From a checkpoint of a small mixture-of-experts model trained on Wikipedia.
Size: width 256, vocabulary 2048.
Experts: 32 experts in each of 5 layers, 192 tanh GELU neurons an expert, a sigmoid router, a shared expert of 384 neurons.
Below are experts of layer 6 (counted from 0) of a mixture-of-experts language model. Rows are named router (the router's row for the expert), up (a neuron's input weights, with its number), down (a neuron's output weights, with its number) and show model dimensions 0-127. Each number is 128 + 24 x the weight over its row's rms, rounded and kept within 0 to 255. Numbers have three digits each.
Before each expert's rows: "raises" lists some tokens whose logits its average output raises strongly, later layers aside; "comes after" lists some tokens at least twice as common just before its tokens as in all text. This comes from a sample of Wikipedia text that the model never trained on. Tokens count by the router's weight.

# expert 4
raises: "n", "al", "at", "all"
comes after: " B", " K", " D", " R", " W", " Ba"
router:184100162103135099197127119128101121145145116111105135098147112201147129123125152152122110137097157094178162117115115147129123123087088161124121158078118163119127128140134155146136112109119149110151142098107151164111109157134151114122157151134112146114093146148101127129142134117108140097107116089144076127138146111138095152096092092153153138160110192140095114117095105077126142080173
up3:138160111138118118128096184129116126138149103129143121132145151161103106177123109156093135151097129113182147110166128146112033123106122147114133098122130145143166119179076157104150159165135168123125124128144117165119110143104139156123113092131122151147131116148119145177139135094129147137096155104147100123158128096168076116167127129165133125112123137098113069139127082110157103178129
down3:162140153136136164105112154186126172137182152082158163128136141113136082151162115133097093072138111094175124086109087127115097080131145102104134138178129107107135109173096143144121137102069144091160126109106137137147141109115143153145145063142168151112128136143103149155100143089090168123133123127090130126140111120125095102146119168111158160092118151087139110107155095121126125098094
up4:128137075096115116116121156171148099162126123129094146127144132135127146176110112144125100057100169111119118100113116157142119116127105100172152126128105146147106119109111145132157125121145095142089169132156132140116088117103106129123153097135135091103127127111074106114143135167175139130130115130177119130126129092088092144087129130117137095094131136095121074131123120167176127160100
down4:083129136137077104125132135082098105129104149129089137123126104138119176114137100114126146141123141140125119149144124125173117160088135119130124123120143125127099159120132090187109121138174133136099173080096147128128136133103162171160114118109121096132119108154136167173126112135183159164147104119124148121146138103129135183136115198126128081118107175113125095128136143160138135133156
up5:155119137109075167105139133145097110093138126124171117135154169151100109163134175139138079109165121147149116094156116124148128132135070127114114107130128088138132126113149100125138147111148107134121120118141109122139153133155119119157117086150182172137089116169128123144167101139090115125153138117128104131146104103170114133121135120128128191162149139121103118136089138133114118124108
down5:164153127112103121107140139122139096140182105152111172113130135135165090165133106122153075129150124145134124117139136132135093146126094119112154141133123111136121147127090094136127124140078122131117182089125147131120107141118127166134127130096173149169144112092099162163126134156146118154165092132151134113102124125097153136114143133188149144133147075109087076130095145124111085143097
up6:129149121131142144144134141152111139159121131162133135114118106150119098070140080168114114103152089161125147150166127145132126118118124145141163151098097157123123129144140159140117079141145177174130105092114109136135156125102141172093075134111131131094119111117102086161104162146169091143081094128117122113133089113128075179095110108149132139114139120148130096139141186144133112154137
down6:115148100127151108157115131071061123134088096114134118156140131121096120131148148101133115130124123159123116110121176115113152108146134131101117105135158118140161076126143136182144134125141097150103148132114128130145172174180147162102113105117101096123133140116107162127089104137120094180139088124141141147130181137130136175175124119145092097137152139143140103070116164165114129142147
up7:107146130118150152168147072139134113195133145137114130092134105132111121124173115078145134101148195120132140103095145166110140134142119136122119102138124123137099131104136122135141130103134091093107143089181156146120134141112114144115137140105120131135125126147060111082151121123134134133125126127134081131160112099121161142128154110124114095146186079147146109138124112116159116105135
down7:166122149123134150095123119117133099130136103115120104122149131104118109102147108085146103113105107086113130128099103132140143105133110154133120095119126150114120114092149097172134100089103137148135114142081113133148123111172101128115122136138132126121158129118083140118092124133155120171103096179111100115121134140115101124167127085132153109158136166134107149115119126070155101115120
up8:115151091133097080127121129162147128081146112141129108090145136159122149191083118138134123146097114103087144131164121100125132113078128128170100124067102123138103131125134137136165132164121104083122117132176134146108161113145167122112125094147121130150148111176122159121143117144147093141138112163108098122137111162123092126132086119102138158121132154154076165101150051119115141106089
down8:144133147093119145111141144128178150121116121125145124162160085134142143158104095108094119191152065120126099146143123128134131150161136106173140144092109149125079138142121196109133107130130128131150157093130150129116088140101165121084124136166145127145071111149087151145115090138147191129106110144089140116163105111116121145126124127129119106082129141106126118129113125131092127159161
up9:152109124129114131179136137130122130130134110091128135099170136110106183126116133148125115132133116081126120159103150123114093138112104130150107130050135090134145152177133084142129173171165159138095116143142128164112140117130116119109145119119094136112129120141116130119145112112145128136091141064140181116133102118136142154140140102120116127134093154166116158100167112129122127173140
down9:121095111149128145138133147089131095116121141094149094158138109135123146166114163154146136122114163144138099137134130158144125077115113192095162093150102134081112125139129131165112149154132120167121140133126143145122091121108125185104149142145131142146121117141135138145145127078090169125148141122114140125133117176093143157083122111103148150072156150126146124115134116110127114105112
up10:167109154116086150127155137127149170082139066114114140143129160146156152138114120110069135099118156134129083193154125120109117089101075128100104109138096132129155152143153137149134122106142153112166126107117122134127132133075161106103114122124105136132148124095147142128130154105142132097123126123114123121143113117131149123092155138137131147110146115139152132179129117139191144154120
down10:104137118118125105153093134147121093114113139127104131114107057122137101135112117114093128163145115153084145116115116134138094119100143107116141146144164119107072140173130173119127106101170092146109145082178169129125130118112105130128121093153106171133178137070163163166134120142104094104118129152136134080110109165118133139133135121121164121146123123139087125114123143146162128105090
up11:167146127130121123117119117118131170080112138148131134065080156143132171144093117140137093113106101162112114121121121124125136165132088162104097135113170129143181117171148139167129110169156142151145116134106109166155130129137124112140164149134102146136103156097138149147145121102127165123071132138142126095110108152096096127085149107134136112131127135136082105123159107133102138164131
down11:077116181130129175158127136158136107121127145081128103126125145142165131149122094108129149129117144102118130129132125129140115154129097100127076086167148124155078139148092118125156140148146157107142125170138123147090135101116119143093123141136159113118116134152159158125117131153114128155128126153142101155127086121139129139113150133136088102189150167119120154099091121095147112116127
up12:115150116133112109114093131148174141100138103109149107132127189094105115138126039107109124124098107110165116098162146104124127128138118171095113126125113101145137146190113100126124139132125099131122135106123102150125092120090116125134185128143143126224153161132106148141123147160141151164097159146115103146112140123126096160150127142173118126092115157146106148128110115119153084135133
down12:114111157101141141123129115086133177103111121090125112125092108128126093115135087117115079128116128145076135160150165109123172181126103123143129122108108107128154124147134112151118127128142103106138109124111141136137097171164185178119113111086099124160139156090095155133058126147121153149144142163149135140158109111130133139169126112102111121109103134127169152137117103117132095131068
up13:140117183130114100143143132125108138173148098104116129151153080148130106109123134142106151106117114087155100119114106160143090146172144178127082094106172121137053170146142087107149115147128143158149134155106148128147122119157129134094094147146124168136123126118110151159138126117132145109125141109119125188154065101127142152095106118145147157095124148106149102102154085124122140139136
down13:080085094119150150156148115150126128058122131120152128130091092120157104089103092135109154142104110129157096138088184128098150141130127153120129136149132155105126097175134136106134105144177147140144144148131132121111115143110122162115113142110114129135122108113147129105154150109127116131111082160148116138160124086182165108090141066083110096129126110125143153124150134154110129097098
up14:120148095126109144141132134171105126133122096099102057138153122142125151118131145074139126139118171061094105129130167077101144154113148154113097155101125162137119105140117118128135100079137178125148165127121163098124137102118118133096145096137110191141114117155108133106097148126122127108140123125120130118143117154136132097107127105076140104164120111158166120103135093141119124182169
down14:142170098169134137100156101140151144148170109142131145115156150187135129110110166128098128126128086137133164109153123099123129182167097146119114113131132099132126075111140092114094096133142109136120117119105097138123124098135158093089101128125131124106084159168140093094128138081118189111138124106124088097089152126117127113127126136167153128170074133105137165101154136153136118135117
up15:166153176173110139111149062111116103127118131126118142082131150118125163133125112128102144157132126090145140117139113151173068109121091147131116141107142138137113127127148143139128185160110144105135109102155130144120103128139188144093123133163129107139112120142107185131113095148165098134117092145137125094141083147112116126139128109167110135116141138177109151167165139137138095151127
down15:118142122157140149127145120147118151119154119137146103127063144114113139159135094150111138139116108091115152165135149087128103175087151129155147155177124169106086133107066105137101137102144125131148110138139126128124128122134107140131158109154073093112085087160165151130112113116142143102129105127172096124085124148162146112127133123103096109129178112118115131155162066179138141148161
up16:127108138126144155117109063146085126098140059157127117095123108163086132144116113119147133129155090157102106090155147143096108156096164161158104130098133149132101135127154115090152131119144175135103140166102154111110130130091116115120151135136137136157127123109116181130125151124156145137106126138127136141141124145132113190085111107130133155110127139144142103146100116134126124133095
down16:157128101122120131157087131184083129145126126149172147136172099161155160149112143117132087101125124143096154129128142125178162107105106154106149097124126171138138097151114154148150181100104063163097170130169137147199104123111140148151090122168113140135121142150124107155104131134114134117106113155140156110109149179123114123097139150109121149125120143110100136146144126156141099137159
up17:106121094143119132180113130123161148141093130096103116115134130155141149137121139123112105120105154090132172134101101113121155135114115140129115112108164120175124134125193145148138192116118123085095153120115124135067092117145149153129179149128095130126116126183103125130163157123122123132123130109116114095083138164149119143117096068122119100168158110100127120111111141141102134134111
down17:108169152147150133149119110090141154140124136097136088128138107123145112091130126091103142167113113119158115138157100103188127096124120091117101149136155108139116165133120115100166163085148109153121131139114145160140106101150153098105180157134108124137125129109110118206144145106147124130119116177104124111138183128119122092116134107084189134110133158111126099076113163157074091136118
up18:122130161130129099125105134114125119079113132148131085087122132159118085118161150139098098133133112110201142095123130119144122118154117038171124142115153098156114116094136150108110179124113092179158141147146134150135061112106094124086120095139100100093132120154142163128153156109107124121106120142120091115143105118116099131099068143121124064135154142131151109147125135128138127122123
down18:167125136141139164137126101154161107102094113112122120068091081108122148095150197124134142136121081088127132143161179106142092130121166149136095155119078147106127138109134112128105123113173135131087121123140172160131122113122104141100148143131142091171121168137136147134119150119142133138128133153133162145166119099144151110124132096170169112144119138132140135130178114134104090138168
up19:165104142099141134166128114167088076146108120139157129065130181169131182136137115079132117130110176107132100104121160160120116196108121137129149111115139139169139151127113135155146136155121098122134178132131125126126096133107142116117113145176123130173109113133122128142145122172138124134090118117138166089110114130134148169149132109139140104161147121136159100116116114123118146119110
down19:131096132158146139128101135172139130152122149132140113101131144171157105132125104128156114138126124133135164064123110132175128086146137085122138125057118159130132068144134167137126134132106147145140100091126175162162153171140140153122106120129137092113123104088125132133157131143155123150090140174146157152156154110095132171143152133135117107125142175120132126112144107100170161122132

# expert 23
raises: "\n", "-", "S"
comes after: ".", "\n", ")", " |", "==", " ="
router:153132167087077090104149111153086101114171063123108124111146131135068134161106135121159121151184136127140142075115164137120119123121130137118132138100154132133118114106155167120129126121103128129099141134104171112087105115121147171129136133110128177146102078150081141182138151124120137102097170138118131136134156145139104179107117122159128104091130139155184092143176140180122132130112
up16:140113160155103127132127141113117119159136087128133143155131153165112143128147147103096111133119125132133143142103159141173138116112137109123104068095123152124110160113125141141137138151120104132124179091120116133087125153116100131133055149107119112119063117117096133157127127140116140104149160140112100125115137120164119178094109133109130144160125134109144151153146128124103111166102
down16:152085152125104134119145146133050140084127153132117105117154157101137112132144148136091150129114108144159109141107096169109154096095147129130118161109125154102092126122164172100125101104127143121101142135087183140120158148139103104137099122103126121116131119160120122082114146156139144128118147154141134111115149117141109163126128212125139090161122156120150126138119109145143117151134
up17:135112117138115096143138079125109117140137108135117074127076146152105123163126121130123097126158135095161122183118112124138074139122115115120103127123158103125087162115113115078131112104157111122160105135155129139131118171195115116150124106122122114077133133171124120083132167141142162125111162100117102093146154150110164138093092138097184155127142137161174113104129096139184143129132
down17:123121130155123099146124134079134108099121126118122155118161144140144127133133147125131094099108121154089064150113109184099124127136113106116128116166156165075114143132126101141149143152128180117151102094108154118127125111178139125123151162137123090128155195123139130101138115129120081143160134106157154134096150108173102160087141154161149134122120115123127102118119132124131107107130
up18:094087176123107155144165134083151148120121108098135127147116077157146158145154173130129124155172145079116154088106116133139126143094148136129073122118133168140137124154101149147136133140133105108130165084142139121101154089167112154148122162157159141164139124137074143141127115106129183104119085120155129156116108157139098146117131082123143144159126140163129145097106109110129135119129
down18:126142091113166108125108127096122129125126161146087149152158096120154133102150110114079166142164162135124107101156121103121146145133147125089168141141169116139107140094098120097088150106149110122136107157145141108111112078133117139168150154120156155143098140112109122166091152142147131150087098158151140137169123126150139111119112118143111134153169149109116129089120091132120148113123
up19:115106083088125089118083114105088146119105140140133117105078125118079117118131119122119137120125115135164154140169134125110097176162132160124124147134126140131132110136152124143151122106126145116119129112160104120156101111120114138111076142142163135108122125138100131168106101128161156085155154116143116155104118122129130143108140120130105173126121128084135129110046095106090109115105
down19:140144136105142116141167159109147112115108115114121100110114161159113157102094116131101076083112127165162126134140089134163147130131131154121093138124110129123138132126122144120175108116168156142140134127117079142125153160166153135167131144176107130149158156114116125110131111114139173139131065166146147151139114169130110184127123104132118162150127148115115139127070076138122106150145
up20:105127136097125158116104128113149133115128113157136145121121138153144145099115106089117155141107128124157139135115138112160133097118127158128132131101120102109137106165102156090123146098099142096124169133149107142107104107142107150116136114147116147110128143113076159127108125110115109081112143131128129121154124145164109091138143133100120097151126211158116059092121129070124136120178
down20:140113141149135110152156144116086120088141136131131134131100173083155108097114183137162143130086111084154098127122132165111112114124148068146102127139109118148124156097124133123134106122182085128104100106157149105151097122176133146169096102151134166108139136108138112160158151109157131140128173159095165129146131152098167125114149151138123144139164138122117105131149125125112120074132
up21:181130141153123081127147160131142077126127138141137084135099127093114148091144130191118099106106140127118144108114145129137142131121132131145161119123123151133138116089145133138140099126130077109117147084105121133106153107146164141103162063125140135134130141142111160112130120137129108112086129145131109182127105135096101138152087134087083115125164090084135179116125133152146120108132
down21:130151089094107154149149105148111091125138111093107152125107087174116114175168141144128132131140123130137155109141165124139130113115083128120134138150163158137115094142124137080140154086166151172118089130119104123141128103124123149093166136129099132158167116202098145128080141129132118137143104124120140118146176141127090104116122138124124134105183151139144107123100125117121156118130
up22:121163143067147148139126153127133064133113108127169120091122138148117169081104104139134134136098140102122101110136091069149154137132100121165135094125116096126174132151181108127151117128110125096120144103150119136122164100169138155095141119171179149131116107140096143140118092143129153109101133127156094125115101117159103095138108117078113120113144129128114101100135123105126171129085
down22:146162123148146135095109132158091106123155127148085159142084106167144097123113129097124161121165162086145120133144135148138114133149128047142154086134144147114145118131143113081133121140128090125146100090135077165119166129137108086120096129162114135087103140159146157137102100105132123142134089108102130160138134145131112137139111082121103155148206141135116129114105102101134154126134
up23:137104176090101121122179118166151096118137122141204121103125141106128126124083129119078108139110119137149109119148083180132117113166103151120084125113139101142101175151144203099118093106109089126172113111132130145133087089142171148119112173123116096127117106117139088109111131144122107104123140120109095093145139151108125183139142115139106139166082166130130102123148132124141112121116
down23:120106120132119060132102146116118121122156116119111102142156149159143147115135121127156145147085110141145156132115152131139104182126119106138108126104136129107147135119117142157125095148150143164116170100117135157112143138103162144117128119119190133105115130138086091132134106144126117162128146128117141166097117123113135160089140189100148090169095109122113135103116182146158101096151
up24:141154125100095114146133161135153063125129122098129154137133137130107172101133125148139136131120107133126120162123095141164152134120106132137120070116106071095121163142152113091139127108129112060086147128135124155111134096120126111159158126135151148107155131140120131172109121145149154097114149134119149137111086123161099165125129117125115146117166139145148119068140114108136150121080
down24:104119131125145160113141154155069081106107133115152130138102106125150135150109122122125170134110099118146109156118157108177142131120165064141104122130085133089111131100100113099127093143123101145178150120152113131117138149160150164128129102152119165099101141132171129157114138170133121124105130147157176124141164120097094133150135164142112115133159116122121085130140181096134137138132
up25:158111154120121123135161080096129144125124147144152088120110094138127135121089165095117103158140170136115120105136106139123117144125153125125146174101126124172145108123109114113122136137155158136131153141076132131112096112106152145159099090124101163152113097106138124155119133111112132130130142115118107173144125113089099135133130122093165129128122097133141172140112121099105164168148
down25:112160103091132167083098139150153151153118078114161107112121070111140122147130113081136150175136120079131156127145109134161119115118102104142104126113154138104124131168132111164158096122131151119120139169123082097080163133128081116140106178141141135148079144154128132121119129122125123107125136109103123156168153119101145145131134077113139106136157158114125093120149090148174140113135
up26:143145106139138141137136136152115173150130132145151097110143137115078130164151092160095122100122165126201113108135133135098136137130115127130148120069144150152149101127165058135137134153134111140131158077106090166105140115152178117084126146122157148149139143134112135136119125132124124128139097134152143159127121149116119168134078090149100114098164162096122139164122133156132143114148
down26:131170149139126112096119137100160139131137108115130136107125173117081146102072160140108099136068121066149096116122130158099124118173142087128082106155129127127138128130137121148140147137120149110102094092162140113164124136142157067131139115112122096120122196125146137139118096095143101146071116149167123140105159138114137112094126098135093122131149111169095124151109133140140093140137
up27:121155113117135147121175141099097157183108131101174096183128114178156157121144145140114126121153151126162130073131140146094128123141153165127089156108125125132148178135134159135154141160179130173129127112110138113125138106118164134153120133117133169132140127148117105096123115110128095125093092068130098133152083132118174154100130147149140147109128143122144124158153125114122133105137
down27:083130090108150151097107108112133148141146143118136148152173098125170132160118139152116134145153178147112124101125106105102184108107140127120156142131170137104121108111104141161075125128133139118134120091143125095092182114112152117098121121092142170108108150131132125169129112142119112109141062132116065119141164084139091098145114132107124128139148166126090154115114108122109132154141
up28:151128110154080093116127086131159114132123133109162107129144147216080145156128088099103118112161130103144136136153122151092125148136145142107068151120080122171119108110127140138116123076098154083120080167124127153132111109132120115138106084124109121150089123173113144157116140116130141103095138138128125131156104115122098131105109088132180119135158150116159094132124102139119115157130
down28:102133131117114089136140131188134123113128139135112132140139090084110147136109089165137144113161099140087105103080133129100126129152136145131133096109116111178112151143125065137146128170085147083115141123113133115107114123107142152108102086089162148133115118107130112134180150188100128113125136154132151118153123129125150086089128137163151166161141114113128148118087134113168114162095
up29:153151154099145110132144140157147076155130149105169092097132104159113111072167134148146123136127138167121119143106106119140144136160124134139130085070131101146150131163185147158150132065102116092109127108125120149116116131125133126099138101147101114117165095127117119105113140174126123078097137110119164075157068095127117172135079116111094135154127127119117142122142121113117152134141
down29:129104130161165082149152140123117151127103126098178132129159144143136119126107131108151086095108162107134142103116100124156104083119165140119159146154142156120169091153157121096132100136114131123182115144122101123106156109138131095158136122141147119121143116120184108081114109149134104118098142124112142117082121140113108121142158164076111086141148138133081110155123113178133126148178
up30:146114150152110140112150052120130150131124102163100121088126104183114112107140145078141132119158111074153151132139119152164117127146171164119128162145126130121145116149121166143135138111162128135131087182165135133147127109087115125138131124124092123135139143119138135146108153093129096105139162106151109128188156154117086172082156139127152189149154104115132114122172137142155111170063
down30:103113098172103132105123142168152174125079145122110164136152087115138152108078116122168120146153083128128151124093151178111119101131165160138093111143128113180118106112162126157140162125093159098109108111139127080107105144129130148124122160087150147094101153124155118133165140154123122096138168152160169134145127086132127106144130101158147180129165129132125143140114138125157113165117
up31:164127113139093090146129145120124153133143096128103105156134154169122088101122130146141122127102165128123138121144141107126131135111086108097092126123130150160138090160168114126129123098121123100157114087074126135113107159135132157148145126143113160140134130118098121110142111117156124105126141086146123135125130154136147099085162090063089113150160190129135114127124124143151111128137
down31:134205149114136113140128111143117082065161114077153131121156158136120122134138114139126139134130143192136155113117151157155151127132102116132118116152157163174136118119137109111123173122169163155103122081120128118093102119170185144143154135141124138118117145130130145134148122116170139137174114125160139147132104169150099141183159127122163144102146102116162092158138142162102171113150
up32:146147116113165173144140106143114093138111116159126137125148135131114157143095115123109132152104100097080121081144139111146109113134101154154148080119149146126105133127139139110114108106169124090159122110130139128131089127138185114116147119120174134168114130096111122186142104167129112127107089116168121160092146130150130105126136127109108155094128152167111128158132141126119149097156
down32:081149117164128122098114106155130078092137131107124135082105106151131163157154161116139141147139119091129138130110129119123157130104117125150138131116153068135173142127105138131077066125102101161163147114154128135139122111149117144124117114137105133133128113107109166160151116119108166122092147162099150143155134152119123146142140106101144123134128138137149134088171167134130140123128

# expert 28
raises: "g", "mer", "li"
comes after: "\n", " the", " |", "-", ",", " ("
router:148086125116119095130130095113089142154118126150108119133163158126113121126150133089113098105131128078131095141152104097127089156143087141179140131103087102120136161136135136106140117099107110113129100119144111135139143073124183136105147112145123096156104134158099112164109116125129107132112100118166101148116123112168113147109107142134171143133139149129126141158093139140107120100131
up0:176125118126084090091136133117108130147131125154131095133110114142080105130104113155101120116131147136161103120129132155092133062104120114108128094120145129145128151109142118104094123114109132105195160134100126096127102117127135181092107154125114123105134149097137151118095152119139144143122144133105099152155109113113129096112130122132146135112152116090119100193113125148168115116125
down0:112164115141131148178125129154117101105102103145107138120150142157123151116145146104153168093135130111105165119114145134101105126143101101148098123136131179137173110094153138141155129125129106117129116097153134145137175177149133122101151109105179155136137088080138125122165150149110140112147125116163143076120169194109103175096158060136131141105124150102123156100109109146118124132149
up1:122157127088124119102136167134146163125155147173120109108118105159119167091109134142150110134113114115116099110123100157144137106133120112101140112114128095133097128108103148099147169116091106124121097115108142089131099113064105134135160163106107102077138130127107135088125143123101120135143139110132129092115129108130074125102095114137174124136116137148134135131100132149112124171124
down1:089112119094152105139142105113165131112116106146122145171122113185114142153120161124116125153104145150120160100104087132089137105126120102156146104111174140110130109110109153114107111131104121122123167158074140122161162155129162175132110132191133099123129103171107129104125108085132150103129124160122116124136171106139155092089153102118141115124106141116113188117115099122143147120138
up2:143146119111127079103108095125103157134074119126149145118075107124116134125135114117079115101120110060151085124100120094117102117120132148096166160107111193120140174151092121149153175133116158123111174100132146103113136130114131159117131132137123151151111140148077124115171131113124132145159122126122129137127083137143098146108076119105116135127135113119124138131095088131123110115124
down2:154156133103132158140118149170126105148124102106113121085095079169126124109132110100134139152139141130167144122125116168142124109129118147114113133175104112115154107131104157127102141141091130114132135170125121136109103164124186107120168150108155072097159108102143134127145097094121140102116115139171136088182132117095098150121113110161026110085144113141134154096090156088149122118110
up3:144149131097130153133094112150133149180121103129151108124137151113069095158113105123136128129120107129132144119122134104111084134162170130136117106144147133129118126144145139088132132121152104115111164129150134126125126111149100150105161129095120120128145103144102156120126104118136144112139129137123128137154134148140095187119113122120110131078128184134101124144087121130067104153094
down3:094101160130058135144117162140140100125144136112134156090072132113126131159107121110156153106126161168140133136138105138116090166077146144155125139111124096119149150134116112103102110127144116104133138109150067097132140150107135117121094104097082131141097103109149052149091148123124123095143106126138121101104130136158118107155148133139149103132134106107104106103116130154132116127126
up4:125141158126170153145106133142120099172076115142155134120166120127108136123135159103151151137147158124106100126087119127110094109143126153134122098095129115150127126164127153126141118129125135140109141097077120149081142091125148188109124149127107106178105093122149127156106117142158157117137110132142114111209126192123143146104097106107119141059148123134089134159156149122095149130136
down4:125159126146127147158140135120112117086140151083147118133110143143124071142148070165152109109130121171076129133141167089112160144135175143182096121081142092063135154133076120068102124119127180149112145123145097170107097096125116169125126106137084121158154127141127135141099148152154140125128149127129100139151138146145151118163143152110106135132116131111119115153164113134118109128138
up5:148121154102086125142138122171129115168089154121165112085151116152145145139083118137139128133127150161148141110144135085117101153089109102130123122112102137116136112142129133139158127137155094100117133130152166123106114155071158142136127114129140079122145110158115151144112139171105113139075127124108161122113117088124123137154149114134148157108113103140151112130131102146155156106172
down5:109123162144133141115080110148138149144130131149150161116125105128119206132149184152104073127142160139113165135126102173109121138142134100128126112121133175144105115143121120151159161111132105121149093113121192130133120116138133082100153107129080098082124145187126117122136108141131112160122109138130151117144099122167123103136139145161071142121103114155117150138121136111113133103136
up6:134147119120106110131081119108102131170149089094111088124122133134113105121147119081107086089147126118101126126111144115141107163110131162127114139096114167116103131143168140097150172145152124114136147100139148137083119127104169117114134128203118113131122116158081120143115128157138169080071172115155098144157125145115150136120130137118168153145116109148129150140121132162143116086134
down6:128134098140101121102146145152133107149136151133128131109186131108140150116147115149121121114136091095142125151101143113123181138083133095151129122143134137073131121128112129134050112144130123144158159128153136185171152147114121107133131117088155154113144127121124137092160120109129114132157113137133120131130130155140186106121139106145151150077128082112134094128138120142094129123120
up7:166170141124135153152101152112106094168129107141176105140162129120118105096167107134120151095167146125167120139112148110113128063135120118137138143123125113137101167147130111132125128145098112135124141130102156121140131122121123173107148125101108107125145162153089144094119132117120147164123132118124103137118075114127113110073111120084116125111170066132128119153137137179126171118174
down7:153141121103126144104114157099135106150114156103127083139147129117103128105146117104131116130144139094191114116128094177127123116146132123147106133120124086097117157165119169125161111139112115183109163150114127123108125094144143091137121124127124101159101147118099113108108136111117110154146105142129132112126166119154111103126177093081116158137119125126103128127086158090132127115131
up8:134135198125163117154150155110098144143122155131123080090167142131117130129143129161093093125153125160147117069126154140130089092153110127127121149162151145122124125174179179128147070145129113140144169126142120113116125155116118173086105130125099131129122116196102123135110136112143167151092155120132120138115184135151161160144129130149144106093101155105098097179113101137169146119118
down8:130149120108133134117147128119154140135142164127162117143101119133145145134078117117123097126117136183140139159172159095158102146096113160122145143137097124101125125129074105102103122117122130122097134210133164133133173145146127150144100114136132157116120089130140184146139121119114197108099139115123135123141143085111146143053125121126137135136126147124118186115115149139129087152154
up9:131148123153130119106163132143061112154130147118102116139125070148084121124093121148099161110122100133147098130138123197123108091091139160123086160119156153142102157131111160124137123114139123150184123132151109169137132131132169192115103122118125146160125163118131144122134127151109121113079138101135152128144095117128168137147112112154100182106162168115118100154122112142142096139178
down9:129163142112129131158122118120101101131128148135124109087057075145120090108087203154157115164177109115177090121145133118110112102134103136113162178164133129099140124163134163129131126101158141154074108162082178105110142126146125103147093170167114183145100077092156115116112101118139177124131122154141121110152105096118162149129136168111165104114085156113150150161096113149106137128123
up10:141118101114134109120151102151133125136085122115123119118087113139139111135167140132113124104160065103136102128138089109116111148165132162141108150130108183154082104098103165135123130098151124089074146131120092187159132107138107113160097110134118134130061114118069122147116131133142139104091138103113162153141102138131129133140106135134094140112112129111112149161101098149142117134113
down10:156130115130198123133164149131148112117095148136125139095179144142157113141127192098171132168112117132146116155152143114134145173085153160130146106100145107115079093186125137138086126118145126140137105111105137160138134116102113132129105136152130146151120105109187150123110127123123131169104190112159111100097078143131127129122111150162157149139111163130115153140123089137110129142120
up11:115131121122142109120095171167110112179086102117152122146128097141127104109092127176135092128097140087126110129193106117169121137107183119112130123111110131133103132087162106184144113149127102076161125135094175125127130122128155131152119070127162180107138155143138150151112135147101130155133135112112133090148089142135166132089128133113159148115148112145206156129143124158174099094129
down11:112132126107139132065136141145144145139123133133095143109134129138103108108109135171134167103137110117120123109142112119131086134104147142092139109185112083084124148084136123134104119121117140121131121140136211133118076136118104125133119078131167105124142107108107095161148122111129190139100117110127135095137139095129126154163158141131124139174160147108118158106102113146153152182140
up12:172162102099101131167074120094078112125094090072100129115143134118118123138120119127125116106136144129157096148133187139128083130140111153152095127093137139120112186168129184088122154149099121120086160129108107132128138109127155157079160123119085138116086121112109144139133139174146140165108152118164119135165115130126153130123114112140107142120118133115142111158120126176129101133116
down12:138125126132124147096120117154131098170143146120146123150104101094125129150142114172134118125093180093099118122132166107149111144138159146150119159116119168141127097187101119120136185131157058138115089174105141092109111134175115125071127144115077138145136114152126160127131137114161137101104086137050110149118097111114147167111120097166114142144138110106118092162155156152091112135138
up13:130128107112135116129046125135134135101137111134125130142122158105088123141143084107131111090107141089095116094146155113097086126158119128136115126109111163173145139153088122131121132130064145116120107085107119171128152123171132141089122133107129188124091130104126125170115121132152113129178144154139123124116090155143147111143116105090134131141186134143117120093127126136161112134093
down13:144144129123150168150134110133123107122111120118108135151119136128142119130122126092104138135093180152139166116073146130122111170102135125147138123074127143125095083100123141178152134124163170153130083107122148132146118133122149164134169121154146129109158093092144119144108154194151178135118118143117071123140125118142123092126121113101068098104105107133110172135118124142137159109150
up14:138128132152100121150167109145132089142123136093089052126111104158163104157110130168128090177134127128100144114131162140090120141145120070097153171087147126144117055120125107157169132129102121157131105167098135081118128095076137132106166095162113112162119148126123131160112153151113133146114112131133111155137130154082103128099149098167124065154125146148141096112164139148167119089151
down14:126120165140163138133143140125123119106123112149170100135091131181148118090120113115088114165132119129118147128120110154121121108121103151110115123112116130128107094154139133144170094123143137122131155086127140131120153129112130152142110133102125116133145139131125144170149133130122124121123095122141075135107114132143169094111123101117146104098160114128105100121120108105125090083160
up15:108130135079127114122111110147162141089109125167108135151120105129107154148148108138156118135133113120124108123102131121145146107150137198130097165155119150136121148135162196154158120106088130103079136132122099121131131087104135125142120131139165117141122116157133144129157186130128135121117123164104095094153202150119116148128119113122135096107152173160101093149133121102118096114110
down15:148130144135132100126097125086088114139146153092157097109129152106141164134157122109183142120105155091164100159122146127126129117114132169149100144133134115126121138141114148138071082162148154172170139151114137130119150149107133120143166123175135126182105120143120165141162103145155112104137143149148086162138130112079146135077154138127128134110144157090124130113142176147108184142126
up16:100102112084122125146169125117138163137074139123152136119131178143107139140119127116137093088128108122111137107112130102146093156115163131107143127127104144150138172116139146152110097149138105147137178104128133084105121101124114151136137150111124128122133078167104129138116133141094135126145143138182088136145111157135137181138116109098159101144094120213129102124121075149125136143083
down16:169113104162117124148127100144112134164132143172149161172087143119160120140117106080138109125128100153139105164155136136103094156109135113178129121089113134104129124125122101101113147129121134139142170117141094139163088123129115084106134112132123112113097089124092115107150139141197093097124098107095114114148142130151104139125084140185138081162110122111133113173113112127111135152155